From a checkpoint of a small mixture-of-experts model trained on Wikipedia: width 256, a softmax router.
Below are experts of layer 2 (counted from 0) of a mixture-of-experts language model. Rows are named router (the router's row for the expert), up (a neuron's input weights, with its number) and show model dimensions 0-255. Each number is 128 + 32 x the weight over its row's rms, rounded and kept within 0 to 255. Numbers have three digits each.
After each expert's rows: "mostly gets" lists some tokens that are sent to it at least half of the time. This comes from a sample of Wikipedia text that the model never trained on.

# expert 15
router:096197147156161163121135151101138125108108160117104146115113093113132104134190106082168141142154153068091119116105149176144112184162112152034141159114098102166170099098000122082122162105148116148143104143112139130136141124115113126154099124089155120140082104080158159101129039143099166138160121006168152127145168107158136175098102118149109114139164148099137134152143154147154140147113120111089194149116087131134170116158164123146095106147108151136148122120135116118026153104099139100096132102151154164127151114099118102120108101130112128160124000162117110152127163096156119099145091090106104110052135118110139123138108179143133077164160124120137095176114120197123157149086097109096162150116154132096156110120155126093118153152111185130092113123125126114106142082159100
up0:150120125071137133119157110116149173116128109146156146157144137134110109123079192138105131152072166123099115165088163147211089184090148107096124122137099193129119096056148170180112181170003103185156125041133099131151113194160170151124103116164172118144217130155128177107163091161108157085108091117165096147096133132162115130121078157136133098118120131126109131145093127162123146109095195175122095150088124156084074143167140153165091036114101131117073104131134108156116128173129130184136123133173089107096100157073184188122131133093101126170134131157153154115144187091097103135100171101125115132114130158115139097111081123112156158126128092127169169160083107096147064148136168152146129088107165131117112089121176076133172113153157104107121106115151151153088120112098070
up1:140147097065070168127155124148110103102149144178123158106085082133160115160152153145101142148113177158093111151089156124183137125139108194212181111125135124092130135179140098123110156089141092156113134088176124115164145126127049169134161038109159152136098078171112137168154097116100154161103174074098152126114111101109102191086093131176128176126136134095126145136188108121125113063127179200074165048152068059131148144109153117142177087093116122143105124148152161117071124128092159124106128117120134100158124151095153128127109162154138125138059116083121126121151164122113138121098086101115133126081151079078154128069153079137094097197194135142142098152130156082112121188073124176071112135122165175113101127100080120102147082128127105148062162103161137164133140156133181
up2:154093116131172168135096119160141185157128107197116151141103118116128130134088093127119100119145052103133158079132148087120093170137060138140149093112136141129209151167102097120167111174167122199139061187104103069118106120152168123183100156114170122128149096125139113090135185137162093136161151094105051143122118131107134125111109201137178096100155111140086128075161141117108118137165133140127110126136138119113086106197154096123091032150169180185183175122049126120160100138160072094087132058087093123143103079196117194120173112134155065154113132123125127146115105102115119098159129120105083108144139139140140179145136107125139173115170141170091166149072132069104151162140119156123149103131116160141114098133197118109134184117085142102156218125107138112135098090118098
mostly gets: " \"", " P", " M", " L", " H", " R"

# expert 9
router:076109127099112143139150145096140101113113180092101140148146089151124129114129107119156111127150133124106126149097120144139139155147155106132095150150116109143138112183110094091115160108132089149131103141129133120132117132136078099116091147124172119153094093086113167111114169112090151125152155077175143147173176099141143133114117129164132121152159149146142158161083163214146145143111071134146255124136116131116122109158141135113107108149146162120142154093142162120090110143102130123113152106000153125123162129100136103135170118104109124168127153145118126143103153095082149127160113109150105108083101178132087087167116174139112121122146062081132108217180109100127144140110095095120094141108155102119150107159174150163109033172103137159083112101155148099120148087126118
up0:073056144126183130117120174156156122125140161151108137147134174142131115183076134049127112141125145122117163098118143134177072122145141114194132152132241082123143131161104127099069139166135154189161082089137100174141132120097097128152157128117142139188109123127129202156155090144101077107164159138119185116089091149087080119085132082129073157086101153167122166144124114121162092098148115113074169133066103145149114161092154140127109143080147093118125075088085135104128145146157113113137164089099152144144114166097163113166127106062106121122111116151169088179100120125121126081095126149144135082139112035098111132113108132146095074045105145056140180101126103144108140058065086092108134123154164125119162118109083121076145103144143151117052155133105098157194116132158086
up1:176109101123087171181097162140107156178072158169115140121152045144116138136157135117131103109153101131134198127187136121063118161134133125150161166083098138130135178119148094096152152116125072126152135106095090086134134129187143144177141115118183094148089108168102111117093124196062117124157131087110136128079144148142157142184180132130112124139179124164136150043119128092044131164049068119125156096116114109132150155080141184172136096097095160060046117187147073136115127140112182200126139103126114167085098071104131091138135118145147117133142167111103090158159105100123148140131138156141135157126109151158136124195141092151074073098121134190185134154141084089090131154120118126149113174141163176125155109153121142062122132124122079141090103136081159142163165160142057
up2:163177135120134134027173107105119158139146041097194071143110117120099147101137175093082161097147105072091102156128170176101126105065132151129112123134140129143086118121112203127090175144226107168152135105098104127146147128149106113114137113117159114121116102097063221145080207182090114117167189139180101185165138148087146096134104151097120161143124105115130163106180122137083131151101135144074094112114119189099148097164157141187086096105175168130062159055109188109106121079128167142118124139158107165101104124096150129141134130118123069148138050120105131173107153141138145108148104130125145089177101101108120096106065082121127178129118152114125137152144139085151099159123122146110150179117152105167080076067134150125118148147155077145102157128145135121157168099101130
mostly gets: "i", " T", " F", " D", " H", " N"

# expert 3
router:068194115142150150149116096092151143097185146111103175159133097149166131126127110105082103140143169102103148095139163174158081145139113129183147155155093110135137092145052132119128170096160072168141084109129155139105156141128093137142100145254173095147105098098143166080132094109105182144150120160137146122099143108150167129096096096134153109112152145121127160146046180116154109148105095113153204151164081135133142102149142113116114099153130155155169159129130150145070116147075118087103157095000133128130159154101084104111101133133099145168123087155082079162135140117106108087161079104127106084100103130104156168151098152173112089137129130077109082189113099181128156191105108106088124150110155082103159090132181120101100083162102156132116131125113114100072149147146147
up0:149066133099090173161091109170130142090126156141145089149099122126098153116153139147153143132124142140108204154099094115148051132157170145129087164123136111156136146067157102096203163110163171143130108111136153073064114147124085126102123121127135100111050090117126137154189110088130151095154123077136113100092108180106118212141106174087139130139099134167099098179187088087101159108132126135148158147117093131147124091155212159113139111115094171122159096052159086088136119120175169158150162107105106114173109131096140112131112131133206134190115110128138117142137112129129134126169121102093138101163131155165146193041122066110172079140133088147159104164169141117131160155170102093127129118043204144122131169144101082094109137108164077162119170116145144075117157063159070
up1:133143131118149134150109130150165130138120066118127176077134120156172173084072148164106108140113095164121156125141141146161102108125125110088207150159137139149130076177074127181134132147184125166123105135108128096104088133112138162125087129098181111119119129155123155157158146167121149196148168090167086110125106034098124154113113125167114191103049166184181121098128141219085136123115114102145082106135143112124082196129148107126079151097116164193153131140144145172148136156103104122147163110096216109185195072095135091122143115107119159172130139123127080075167106104142139078102136162129185134108102134082103082131121218153138117106143137050146086195183097091152151101092156081115118115117109088159108148119162129104158118140172068131118141112103159078098157152087141
up2:165062052126127171136100187130098138088140125163092139122153142114105137096095078084134099059159094151068130186155130113183171104122114087101104108089120115160102118115128196099102103103122138062163161111122130121059153089129120152175183099111133121070115123119150142124134129126146155105155105141112247132140150163132118128111141156166141184102146120116157115117058090087064106094136160103115091127121096153097140112067104169116088111067091077125107125084126135105088158131146116108221147117101166112111128148161110163118110123111116090169079135126147090128123140075143076094111040135123204114106146129115092140133072137147167140112130142103110184142146114163134124107196136102099121064167199155156182115137089143107161120115155115149169135127102123123121180200071124
mostly gets: " the", " The", " his", " he", " which", "The"

# expert 12
router:095088130121131151127126133100143105119136034092110157117125096119119125118121106106170121114142142109098104151134141146147139157132154131116139145131127119098156108115122104107135162103148084151168112143141117104119124138127105123140114120160171102154084117100121158099131119127123152122153149016154138144150145116145141115112106138143127131133156141139155151145138157211145143141107138129131255142132104134131126107146155125106100103142134164136149143105152150124081108137099129100111138099178139136138146121125118097125159132097111106156147243149105106149102159111094130103153096102137116109032134143144125117147104149137125098142127255080146096121159104150108139162117095108108123156114133119102139102138146135124114039153112176132084106115142128110097141130123086
up0:229090131156153169086142119107102096078147121196171155077128134138145104138171149063133110133078146123137111129152146112108145149099077096104091175106134141139119152125138096122176185109143102115145164157168154131114178094167115135135073145065151096112164115128167153155140086126104098129116107165052076131143103188191191105178201178128124115139102175093149091091123186152109090130140093181132118088102124083153094113112113170131108139115062119150169150133182132135152128166113136105181135130198132113098088127121102097087083102079125132158090149104091096121124150108141148082105120097137097079098128137156161132074155098155081082156160156155132155121123089060157109166140073074195067152064131118112104123094147182145157135084137189135130064081131136100099110139119114
up1:088107190078148137157133102185100082070119190102082121157137101118154121161125105057127066132133161101145071092118086133070149166160126114140091161151107091102125149148106134160156167096149141075132143064162131128121103116127153087181134128115179169084133170120095141131174080103090099157155171094107215162077167100084140129130121124147097160133186134089138120106112108103119120187200176113116156123149116142134110152187150095169175156125061152064177183078125100075159181132088122135076134171158109104122141106146185141127120136148045064159178132071191151144158095123098074134089104082124124140128173093143155143100111161105166140144135093107170122140145123094159139136107080134082145135080145142083160106142119119103130169101131160191148125083125161101119108125120103
up2:144103156149146156123099107096098074064161154121104147132147144096087113099131158130113096124118101084181138067126113159056131143132155133090160086127156154131098096110109142147097066044128129121129110090122148089124138121133128152097150117147109057076071126114175135153129107107066150137141129151157060125150135095192079154122105070077062177112090094121156134052121152173206147094145165084146154116112125112102169160181144110140148182123118100117125131113103117073094120098121080096134120130082097131128109128045143106119158124090135132137103136084156121123159152140095165080097082148108176132177134096158178113179162149093142145123137179123140115086080174089155153126084063137154159101086124196102127148135209138137159133105189165106148120089102162135148023098151133
mostly gets: "20", "3", "6", "4", " H", "16"

# expert 14
router:087130129168119172114119103115141119092146161111098144121113078135131153135123098092172127133150135076102113114118148150155160147088156126255134148134122118098141101146254141073143142090140067158153108140141133117096108106115115123141102124131173117160092118071135159118122138118087155121159141148148148126209152105141149112110109110120114117109165144124115141151145163136147162142110167142191193095131100109125120101165145099108100106145108166147162122158110130124099138140091140107079136095174137139122150127124125098142113137131115119157137193157109096147127167115111112107143097083136089109000137111154135124149101156113092112123125115091148103228130092217135160252077090109095135167129180121117156116119171123116091060153106162095087167126146134098117139088096111
up0:182188138136079092107159129087125107120144100185121161072103095145145125108081059168167121137103125126135113134179170125136132099135125060126153128133131143105125050138117163085102145089159096127198096123145116079128150121159113074163161044131157149123093114083144094148063098134106089139149165135127137117134106129118146141085141141074109065137086075115135123165173154182078157153103141098117133130134048141088215107136149198096146145141147164148109071127107119103147160147159149118139247120123069107122115178124156129117135157049140103141075131156120107104164124119077118163096104088095126114104124147140151211153141158191175157129112139118172112073140071098138161181163064135139122127095201107135115119122146124156137136129180188079143139137122120138129122108115151
up1:134046136188152113108120113177101108140156126096068159158119166219153127173110193139101116200116125119067196054147140144168114139160097169142140099102099163110160070138200144137144130161093105086120128161127099148127115075125185100158089141131156138115118127099078136127168122124128098124174102125109189137162096111183095125067178151117100093171171134131134097077173117152133131150158100080133129139110148109152126168156125092135140099083081098101159130136056108128083153091164084062066090129133123152179092126097114091140148154128140091096156084111149131064096108081110128086122153190143159101107121121106120133172130169160127107103136116151095131128128133112177130113119107040092147167107188119142151076121110118140114084084196147092139127147066144088137107094069092
up2:110166106082116096158147128146123099181151137145151156171125132101113120091110116137216132104130110162151154128147101155072132144134092116151106161169095175109098091123131163139105097122141149119142085099069177092107096110088176174149110131148107112137140103092142153165117151104097175148161131118167165107156127117174167102126146086117037092120141101100088157121147117098069170167148113174117194140105092138111104127142161194124101079092081151144123185073101103111094187122134075137046105099052115150109125090125163135170119107121110192127171149196144128156193095049121108086134117112143103131152134127144076148146116189135127094117096048106199133104131154134145166177129131116101105141230159154140144143140132082114159084118166121110098070116122121136077094202135158
mostly gets: "2", "9", " G", " also", " I", "ia"

# expert 11
router:066058119090143163134159092097144186109123108105116136149105090136155113131126106107155137132147159133122133131124132177149117148160138103144137131123128108133154108062178159053131154112149089162101080106153124145123141140120095136110100118213168114160101097118142136091161101153112170142159111002155141110192165102144161133106112142137137110110146150143140148146137141108158126155111010095135255130141102143154138102140151141151102104157124164117158136141134092112096105131097115099100152105255145118132145133096133100133119112135107151149140059168104106132122133095128134112137094116116095099070116094128146189158104139158129099157123133083114097128097101075121145140102106118101148127114148121114161103125148130148088083150109147120099124183109106120099155106178070
up0:160136126102120096135164120122156137159117150083100120114141091123152111090176110141097122110048087165124128153142096078116127135140183110178165128155138174132206115120109127171135072141101040075170104132142141140075175164095098139096184131137177154118185091101121117129153136066138113164141140141159138195135146086093078112140096143134096182113163152096096125119087104155131090175108127128154116078124125110043106100093119096157124111159133169136078122060093109126129132090169118092132158103135096150085152141156114106116119155115077066145161136129120110125158131118092085173095159116117192157185119124125102160183096133191150154134157172135123109133104210129121178165112158094185168129114123132185183100123191196142152098146112136174053168078135078101099121100077082
up1:135157112086164113145129168130183110071113210133204134115146176124124124126070165102086102143176124106090113096175175106124095123168122111043124124145123116047184089127093129124173152149120151171151167151126147118096160164091124085128099099143163075162177102109092115092143159062072085117143139152191129128108133088160106177093056124133175114118153128152066079161123133068170135091162099146117145141115143130111169143171187122200112126094119132075158155079121087146150121120099123098111106150140144103140122198154166114095187154119143096122163131092087097082133154073136165105080121140120062138094159143102139155134121128132084182100115127096132172104126091101100092129128123060113074141176124167147118082157120097175075076168150110142128150130120123111086172076130161
up2:119171213123210163164112137121126146134083192109134106119103129142075122110154131103126095122093131118117120135124137131184142129184205109106122148068158161137141091156107071109185145061104115134090162113082048139116190141067115130149092082113150087117122081121144143125108112095135076125134141120090116150095139075113171128171180185126093149135129123113127126122168139149133083183083123101118163085143126118152136135188151093165158101113075127089158191114120108112095135172115128172172112106165102101097080120112187110114169159125031098151112183088117093138104164089134132128130110110126154103126173037193128174121129128180146091121149141148130120115132160076187188127096114166148125094174111210122094080127153074147174177119094096104136118177141125137120136116145094
mostly gets: " and", " the", " from", ",", "\"", " |"

# expert 4
router:080255140095094153149132073102143159097114102101114152130128096140127137125104112096131169143148154163107146141127109168162128141107136110068134142132128109103156108109091123113148151096147076152139121110184132140129100107143110123125097121234164108153095102093110161117122162113111142115159140000141157140102165111152150073113105139133128117100145146137134135142105154130144106144116136117162188106120117135118104113133154129105104110139144162112165129136102116091097112114100149111101161095236144129118147126104131090134130149138114121148145046158108100154127157095146137116161114106126116102152117096132130150155106169114125096133100255124129101099109102183156152207088107108108137159118140122112143116105159144112104065150106180081118168154124136121084140070109032
up0:158167107125148145157061111123104157109190183118112140131185140156121156156184141118157122135132191128138149164150123063163099163113070115101148178087132127189110177142152117106146118124129147111137161114110102114112138139085144135130093135093124102215101086119106182216150104167109143141125148122149180071139133132178139119143164135142085176084075116078102112113147171090117103084138077157124133154112090134137133132076076130120131174085113069132119116084134099089142108153118091119145146023150126085123065139073081146178098144158152122062105167107099129105190164119091066067149114127157116179135186096050119169152179159143124169124140108127168090092127084165119049121129079178122100181155157106147170120135148094133134101091115172134118123134110112086140162108108123
up1:112096118170119156183117103141149138169060116113156101106168179109161130074107100137133059116070158175085188146140103135126130159125137111175164143144131098125152111162096154121090180079146116150119111100078140098169107120135123140140135121160124148074151103105108134159160123133117160127124083109087121157201144094115109105125141197131130128122145180079112133146170157194147111072057104161155100112179113128154119147111128110207171081158097176128158104113074161164102117106189134109108115096109081138062125089142121126105157137084077148132112170150140090160105075089185098121086144167096157102109132154108124105095106173171153120122125156155159060160134171167141198115128128050084088119067152197123151089114173115151208130125144159150160087139111143054152134177091165
up2:045163084115172093164084119100141117165166125081140105110116108135110114073115093110082140098103126127195133055116118143216112118109138183090144085127112055158113159105110139161132134085102183144169107094176145122166130124157144086101175178138096115123115080131140112116122129139092161108146137123116178120128143146185155107120120124097161141128172102127173154179168115172098130103129142134102093149126119111177155107173164092119150112163145103095115097103119163124165147029086066141102130131094106107063155110118106134116153116158174096176208116174146073229167139129138157105123094089115127194091144147117117127073101131116122127104126111113154140083098139113159125185099123186109081158099132123105114197113091147102130156224076039131128134133141130127142121114090084
mostly gets: " R", " G", "18", "S", "A", " E"

# expert 10
router:100030134134120152130134157114133109108122000109113165129114090119120129153148105105102151098148162101115114142132107161144135157126112143063144142080133121130159109143089108100111138102140067150082099153116130121133138083121102150128101125124170094140107106108130139118140117116094155098151116073148146139107152110152148134117109111131131121138152139126104130160134154180147120141108077141134228106128098113109144104156138124112096112135119162120171120129119129128028153139089127097086158120156156124122134124101132113133142135114113120144150170156104094159138159102138124108148082086124122110083118144104143125150101169106139110104121217110170110157143095000127147131100109102092127142123145135104155105116138142121104000153114173133079119119132141104094135077109163
up0:096147136143117167130141068068131153118145148116180139082145115079141109128157076112140108145115103149059126115166155135133140158063119180107130116145092159073105095098121167087070125091065153118070146146107089209136111137141113094171139114178127129108087127120176159169153131127131070151125171184145091139099201178061138134104139107130094112139119177120129140155142118147118114078139145133128117131192120126120122158078159132124085166137095148114100092133073123142192096154128143092122088117160190138109128103154130134130120100115137123148183156088138092075073128157162129090161116112202205129121144113156140084178081090102040109146183078143156102154142119154171130131105119148107144104076179096116139154096156110096168118138137061125220190186110165111092069124104163
up1:117112127082087107178102149117174196134183107117054132169173105175121168164155122105123126150140154214111143175152127187144152145168083121114207172134136131129179062116118087130123076114160106112147091161139154063117152131091093102128082086102125121127112130114105125114097178129137129171116161087184113068149144117124104140108107108122106183168170122102154101199170150095123119089129142115170135118109135113092172168122105098128135116148158106077185141167083151132095115143143209117115060120086174144159095118117073147109131133132135112145123109122121101148064121134165119114151119082171126107110154077101100105145126168129098076192117118058098141158127111134128082133145135176126124193131151190134137179097141223125064100114136090151139138131100176110067204076108136
up2:120108156086128130113159168140175122154126159161083113118178122120165144177157150137148142108110103160136191150122119099178085180089101178074145133096154068100117106101089178129179176118076093147125132137112162121123112080121080116173136154109162130080115078108121108107129166103094151153118220153161125127204156111107178140110154119114163181097141128120144096082155102157109055108151167181140138081199103131098143040145081136114102145153082152111075118176114114126096169143093075127088064101145079067136166135130087098188171118096126174163060126144084117122083120126146117180180123128174134138163051144145104169111072153132152090088169090128104121098075109111131146106120072119117175127124149127126094089128100165161143097156147140129176154094097103096125150163092153
mostly gets: "20", " T", " P", " M", " K", " L"

# expert 0
router:070162128105134142135103143103143108105122129102112149110133085116121120120141106118166140105143155101119136161108110151157118165143136140222121148136159108139152099152152111083140144113151070138106109150109108076127113118108093107127107122144154095146105099114112142111126118154093153124148144091147143134174144106153149149102115145150135115112154151133135154160135139209155141146110053156176104134127095121112117098155161126141102116141129180159140122144124129175064129128120089097104131102255151117124151099103147110171138116145104103157112190145090105141150145111120129101132101103150107107011158149133133111154129162101144096127138237132139103163158114069116141170087106104101100146114157155112163092129132115118107113156110185128107137115137125116109149088088050
up0:169151124113204078120152128128106132148153135160117120120130136177117150131131094159137097115147186114152157112121157099206139216097109142142133060072115181144121150175120077161066121204089094132131119095098079184156109111107119097127179127157149106149142117088122159105079087144112108244177103146089137147188151091122142147141131116086129185107164163158119107112121107084154192110148110135148108128159106191137202087121125101146192120102119125120144169144170121165105113139096067098131140095121106164148079137123110109148109131105164148144126089135130127152147109119107095086144095193148130178127109098099161095156054218139111118144094188137109083129107124081148102098095143186087154164137115154108117065130141189086132138134136100178145132169139164118123079187162154
up1:166130116104094124161046155101126131108193088122118176159089119177120115149117112130133131097122110172152121132124166100164159147190157175129115123112111098111164112204165098119091143116116118130077095136157146138032178165155149125149176148132121149148093090103118173153152105120124126128147183092065151122178171079115161157127092089129193105078106152196148166139160124119099078125137138125139139056063077167186144150135121097110153128176176140092120135052109155116180113129126093095104120131146114130160082112078140195115159159200159096147135138123136124138105129144161147141152105097120165170111122069133046144155115204144122083143167168177117142141110062103127121162176152152120176179132140128124180139142199080091104175170126161124121124149142141143157171085122078
up2:081149204109193125170113171115164111098136125143087131107183123089098113133096155156105099110054165166100202050166118132169151135139141120202077112131109117093146119049148156119139104102141168176118132128172095188101122182120153138133107135135174111042139114149102102110172175134083141123136102144131196113147165056101121083124151125152119160088109171138113123111127162117171084137154120064175122185093122076145122168081117131116153131085142141154103055123129104146124100119100144086145057143093130092123151104118120081096132173122119121127063118083206123111135166136142138104158135151098140130088193134137093100125129139069127080177159136155135105082122115144095091146080078111089165170112145176188197109111121104088162103083166104175157129100144134110130128152141130
mostly gets: "C", "11", " ", "00", "14", "12"

# expert 8
router:106255132144151154135110135106155150103125087095100165124130131109153128104149098085119153125169156134098157110117133164146083148139106154072127131106123113150157114110143124108112145117159068183164088113137158116146138136129127141136076130255151092154097105087131152100132158159096162153174139000161149143066159108148152128113092134133136105123141142110112157132134133184146098143108091115172219143109108147108148108134136129170101096152107200155153104121130092159116133117096139107108162096109135131124143103101136095145098134165111118170124087155097108144159163106159121103171093083101093105145135116114148137152098158137146103141127234090132103044100095093141150195082109102096140159099159127102158119141155102092093125146105156132076149132111116102086142120117116
up0:082132151127134114123058081146141118158110123209091083107140093069131104134140091100155127112115188123128128158108161112110108125131144054118089136098158056123174111146150093046148098102185119075147125105112117098079137149103154074102147112146131096109113074093124132141111112078153052134110118125163099124149192183072098137199131133117102188140131059143091198174145158111105148106089107146100148158142138133106133103157161140166146092126124100114106074122143101132186108168137109155080173125111152146122108132125158151161111155094119086143112173154108180127120188072159049097181114118197091112073083123190145094130118094104176194159127107026124117118092132099124118139143112124109118143106142139131059129173149119109115133199159123166120190129103146124124128168111112
up1:179157062131167180093104158097122111146121115086120143087129131156167205124170116147136148130080074158077099166122101121133094136134140099072100134128140193136126163153124130126153148187146148124102117114146093166105120130191094102153099111146141138077117135120122159130150104155135137143150127090121154123158127091075080145089092132143171183093149129104084162147155137092152114142182128107142116099110121130118143156135129069115120117084092124180194206131127131075086042119201157097134110139155121151165128123124103111164132095131154088182139128161083067197200105144147060163101090127106139164144084143157138137114068147133126138125078139175106204155105142102088137124180095214107189148095173128127149151065152118124109124114222181128156105132073094115163121131128064
up2:082134122150115062107121134104146141115159124142115136153151120155118142109121140122082155089247187202120151138150116131036097148137106107161098117107139164197089140174128166155180192074149132155126143132127130105118119182076157130177091118211171108150139139108145173126151161142102146169155168139112150119167163158075174146110168217085124120173135118114101084149171155101147133129150154145123120126134115053151139091217115090135137115108149142118109137131130143113129138164103160087183104119155102100122206131136076159081151117111104161132145082166168088151196117141083195133136083145146144147093149103146190105127061159118107147160130115087159139060065165100145151172141148078145129187152145138132151102113151088121125104126159170112145105067120142116152126086152122
mostly gets: "13", "10", "25", "16", "2", "8"

# expert 13
router:099042102171140171109145117104145145097118125088107170113131118127115125118132116090153138150148155150096099126115144164138145175138145123160178146118107102113152078117153147099108159082160099115126104120101130147115134168112087132110112161220164094158118077119137162110141178116087139147147156063150146117078136105160141122108107143126109119155159157134105156162188163167145162161109088160108149113105089112149146099166155135135118111143103142153167112119137113109106132125131172101097171097176140125130161143076140112136123108125098147168119248165095103168114167110108114111139077122135102109162127126164164122146111169133111105121132211083116104000128090111140152205113085095095143190131185131114152088137142108183086135170094151121075124139137120093097157107141000
up0:142131131116116176108091148211172173125128066124116082108127094084114127138121251118128109121143116144123139178113076140170134212133085182120068142110108079142132085133173073082183166119131168149131168090115143118110088124110169146149123173150125086146137131111134105139155124067139109091144122166130077116144147066136189085135178086102163108103118130134144180093114167118079143108109142191171144144136065129123149083114161162128115097122113121140169155182156067140143114112131172144136072123145182185102173199155132199069130143096141101194126189147189137128162145175130145093170133111116125139140129142134151084120170109109118089107097091111130137095036136093119075136110104102095110088123132120148122148137175077087151181097112137086160110113136118130106173154138125
up1:185132142105182130105145122147089141127175072137140165139155077125141090154084110085093104179192110150151206101166148118158114161104066115097125146173133157127153142143127137154081148122094150135149106108173136150155174065103105143192174121117138188192098089149155120144128129166120089108171101106100149112130101160190158097134188146125113124134119114140163106091125100087170113169143176130148123149092110137028111119151134107166098112183163125095187187107104172151158093077083167188103126141067120172141141116115105119110173127098145117185166149099064113085095154087165125110136124111125136133106146181114121117140115127094114087131136140163127077101125069158065153091127079177125124094137140027054138186162140159137189131094131163115131109121110139127149071106173159
up2:154098182097169137111098101141126090081089125124134130182131110143132111117096133122061136121162153176122158136122159132137064183172108132153165090125151130133109115178102089173215136110104172127108112106159061094093123107132060188125133127133137093130144094100129155140103082088125123091173088112155130141089121168107187122146109094150110117175118183113124135143094129133131165137123183101176143103148141098208111101102133120104119090103149143199106095177135074159094161132151135183124197060142085109139154114102165139179109175129142103175071162082129101129109147117107123154149126142181199058127119095103121073168144077112101144070087148119075142183155192105090149159104101108142125156042143155129138143098116125146168141145131091149070162180175146146067093088160140
mostly gets: "C", " B", " S", "7", " C", " p"

# expert 6
router:109145160120148132109110140089142121106125136108122172128112091108142124135124094119080112107149162093117134134139137141161090158174106163255145136135095117127162100136084105076133161101155135148106094127106105152137150152124097115142105107223181108162111099093118160095127090116099165117164110010160146148072154110151157152103104110102103120151164144117130140154155153151143125142103255107133092117154115111125131112148150124150102101149090199134167165134126124134097141136091112100095149093125160116105152121127095112116122145136117131159135203166095099150119146083130134087148095092106111111103120136125139123160126151122111086115151098078131102141137092185134150167087093103104141150119164105101152099137168156130108071143116152157129113134104151102101148069160117
up0:117136106078130130151127110140067081130124134149127125108095066092172128137138122180136126113162127156086143149162127148136101141140114093111104099140134107075119106167147118115086107106087104133092109117152105134122061150134082139129107154126177116144105119117132130141141107122126115110124067094177125202122083124108159127107170134147066182133111176103150120210133091110107085181123106140148089075145146104079127088109097054133117149157112140176032168133107116120087150123175105132163178128140220078098192168088112120168134083141158111156166094121060122167124114129113122126094105108128208169099089087131094159111094124114134149153124111089117149090129156255159170117201114152166137117095170099204158146111143165093139104140174069099102166093183166117129128097123108
up1:106109184083111092091131192131085125114172079112195179187146118069144108154118090081124065191162141069118091133136128118102126096052144160108119151148075109129095150137131102174075120112145152147131093131118104125141168096123171113142143092117197103165146168149159188151112163094124076140163143103154095156089095071125104117130126145031144125134139157106153061091128109083128106157107130150089093125083070146129073114106146096159132157175172141149140148075142119117095137136167105139125119116114118109099107154146144102163113090120118148160112101113125033135034130140097137088135136121131134095131087148101127177128074157167113221086173155153146154059059099167085095142116109125098084112181146120111167065129097149110126146176127087103127132117123131088132124073116107
up2:074119139179176074108179097032097128146183114108076125105085166102123170144121103088165184088148178180115092105146165086091143125129133131137149093113122194163110159197163181117140185166204206095185083159150123115117155114132065131144101151113140152161101110120103125171146112123135147062174111152141168140138149144165184162113131158113110097121181196145136187132142124171138114096151127079145075173092113071160142129128154123144168148100118086221108138157143119165098112173101138118114167123148125139125086129096165119091139135110107070103158149148128103123116133111097119066172107156118142143138121117066094157112172096140156151125081161116143107130099086124200129090072074097075138197105135113091116145118147134178099100117144123103095142140113161164178144129148118
mostly gets: "5", "24", "%", "=", " f", "ro"

# expert 7
router:092148132160103157145108098084152129090158108085093166114123089136119137127124093082163138140150159125097144109104136170147126172110147151227139178137139111117144106098175128086157147113166072171133099137147122105128117143118088114129117111216147098145085116119111145097114052138099173135163150000146159121136159108146147106123089140129117124095171145104149165164176174174151146151111172120088226127109110141128106102161160114100105106145130146112172111133113125105063118096100127089085167086038159143133178120103124087115136124133101115163142166175103109168123176078128119108166087092144103097194139104136140126167090170110135103088113102102141078158113113118135158156088097118093133160155178152103145086098144109089094188169101150079092168131147115097084143132085011
up0:121145189141147084121162110132122114076167145178134114107139132121076111188084051175151127152125196136066099050108066129170145143150133120184157119153118120161183099167090165157117086132136141117114129109092120132097067133124142146118174143109183128096058091138126137129112142135130143144110145139177059167123145238149134141124157143148108126146112147108139082164128146220136103078118084102075126155169126077120119189144184153170180112111142142150176142130104148123084131140155079185124196140153147112151122080109107088104096166085064110150117099144143111074092165099157178143138139127111133144152147149107175092122135121141114164113153075143077141154097141139128086142138096197152081139129120095099150154148140124145095201073132134153128119174166066086082096159142168
up1:092103117161156144116156103159150109156173163082177136071121133115129155151059066158111158132100169124110165205179132162133102155152132057189127137078164110132164147173087115150158159101116139140115074118123172128093130216138090116129122152131188107110081074166146067146141107176165133140131111076173123144142158083097155090135103159137136109113157120126126122114130127112119166137112149135184124144117100074067111116122118155127092161166135074129166129094112169100061081132128118162149186098125076169110126159100171106170156137157130101144152116189176119158110135137098156104141102139106123173101172051112079151172168181091106101173106165088069093120184115071111114093070142139108071102144178155134132137076146060095123130107111128078113173164102166102111089183132116
up2:049075073097157147115147145085196107117128088132150168162162169170114150083192155140100117128163134107124138134122093150192134081098124075100092157152188096106136144133123150117138125122142142162132130039127086116138170125163162109125080113095099111086101103109174128142107079176082087115153134108135106158108139136162141098160102128177069115066156122107074142160100158148108153185180165098122108111170115096071151090102143055171114102168106141192132121163072100113075151129138149124130103152094130071140096118182107110181221112097143154149190152072126078113115167128050142123168159133099105137135149146197143183152160129106084092107121130139099139074089138128138154206080145112152143125187162125107158141142197137129118139119122093128098112173127132132130100147122166
mostly gets: " a", " T", " K", " an", " B", " the"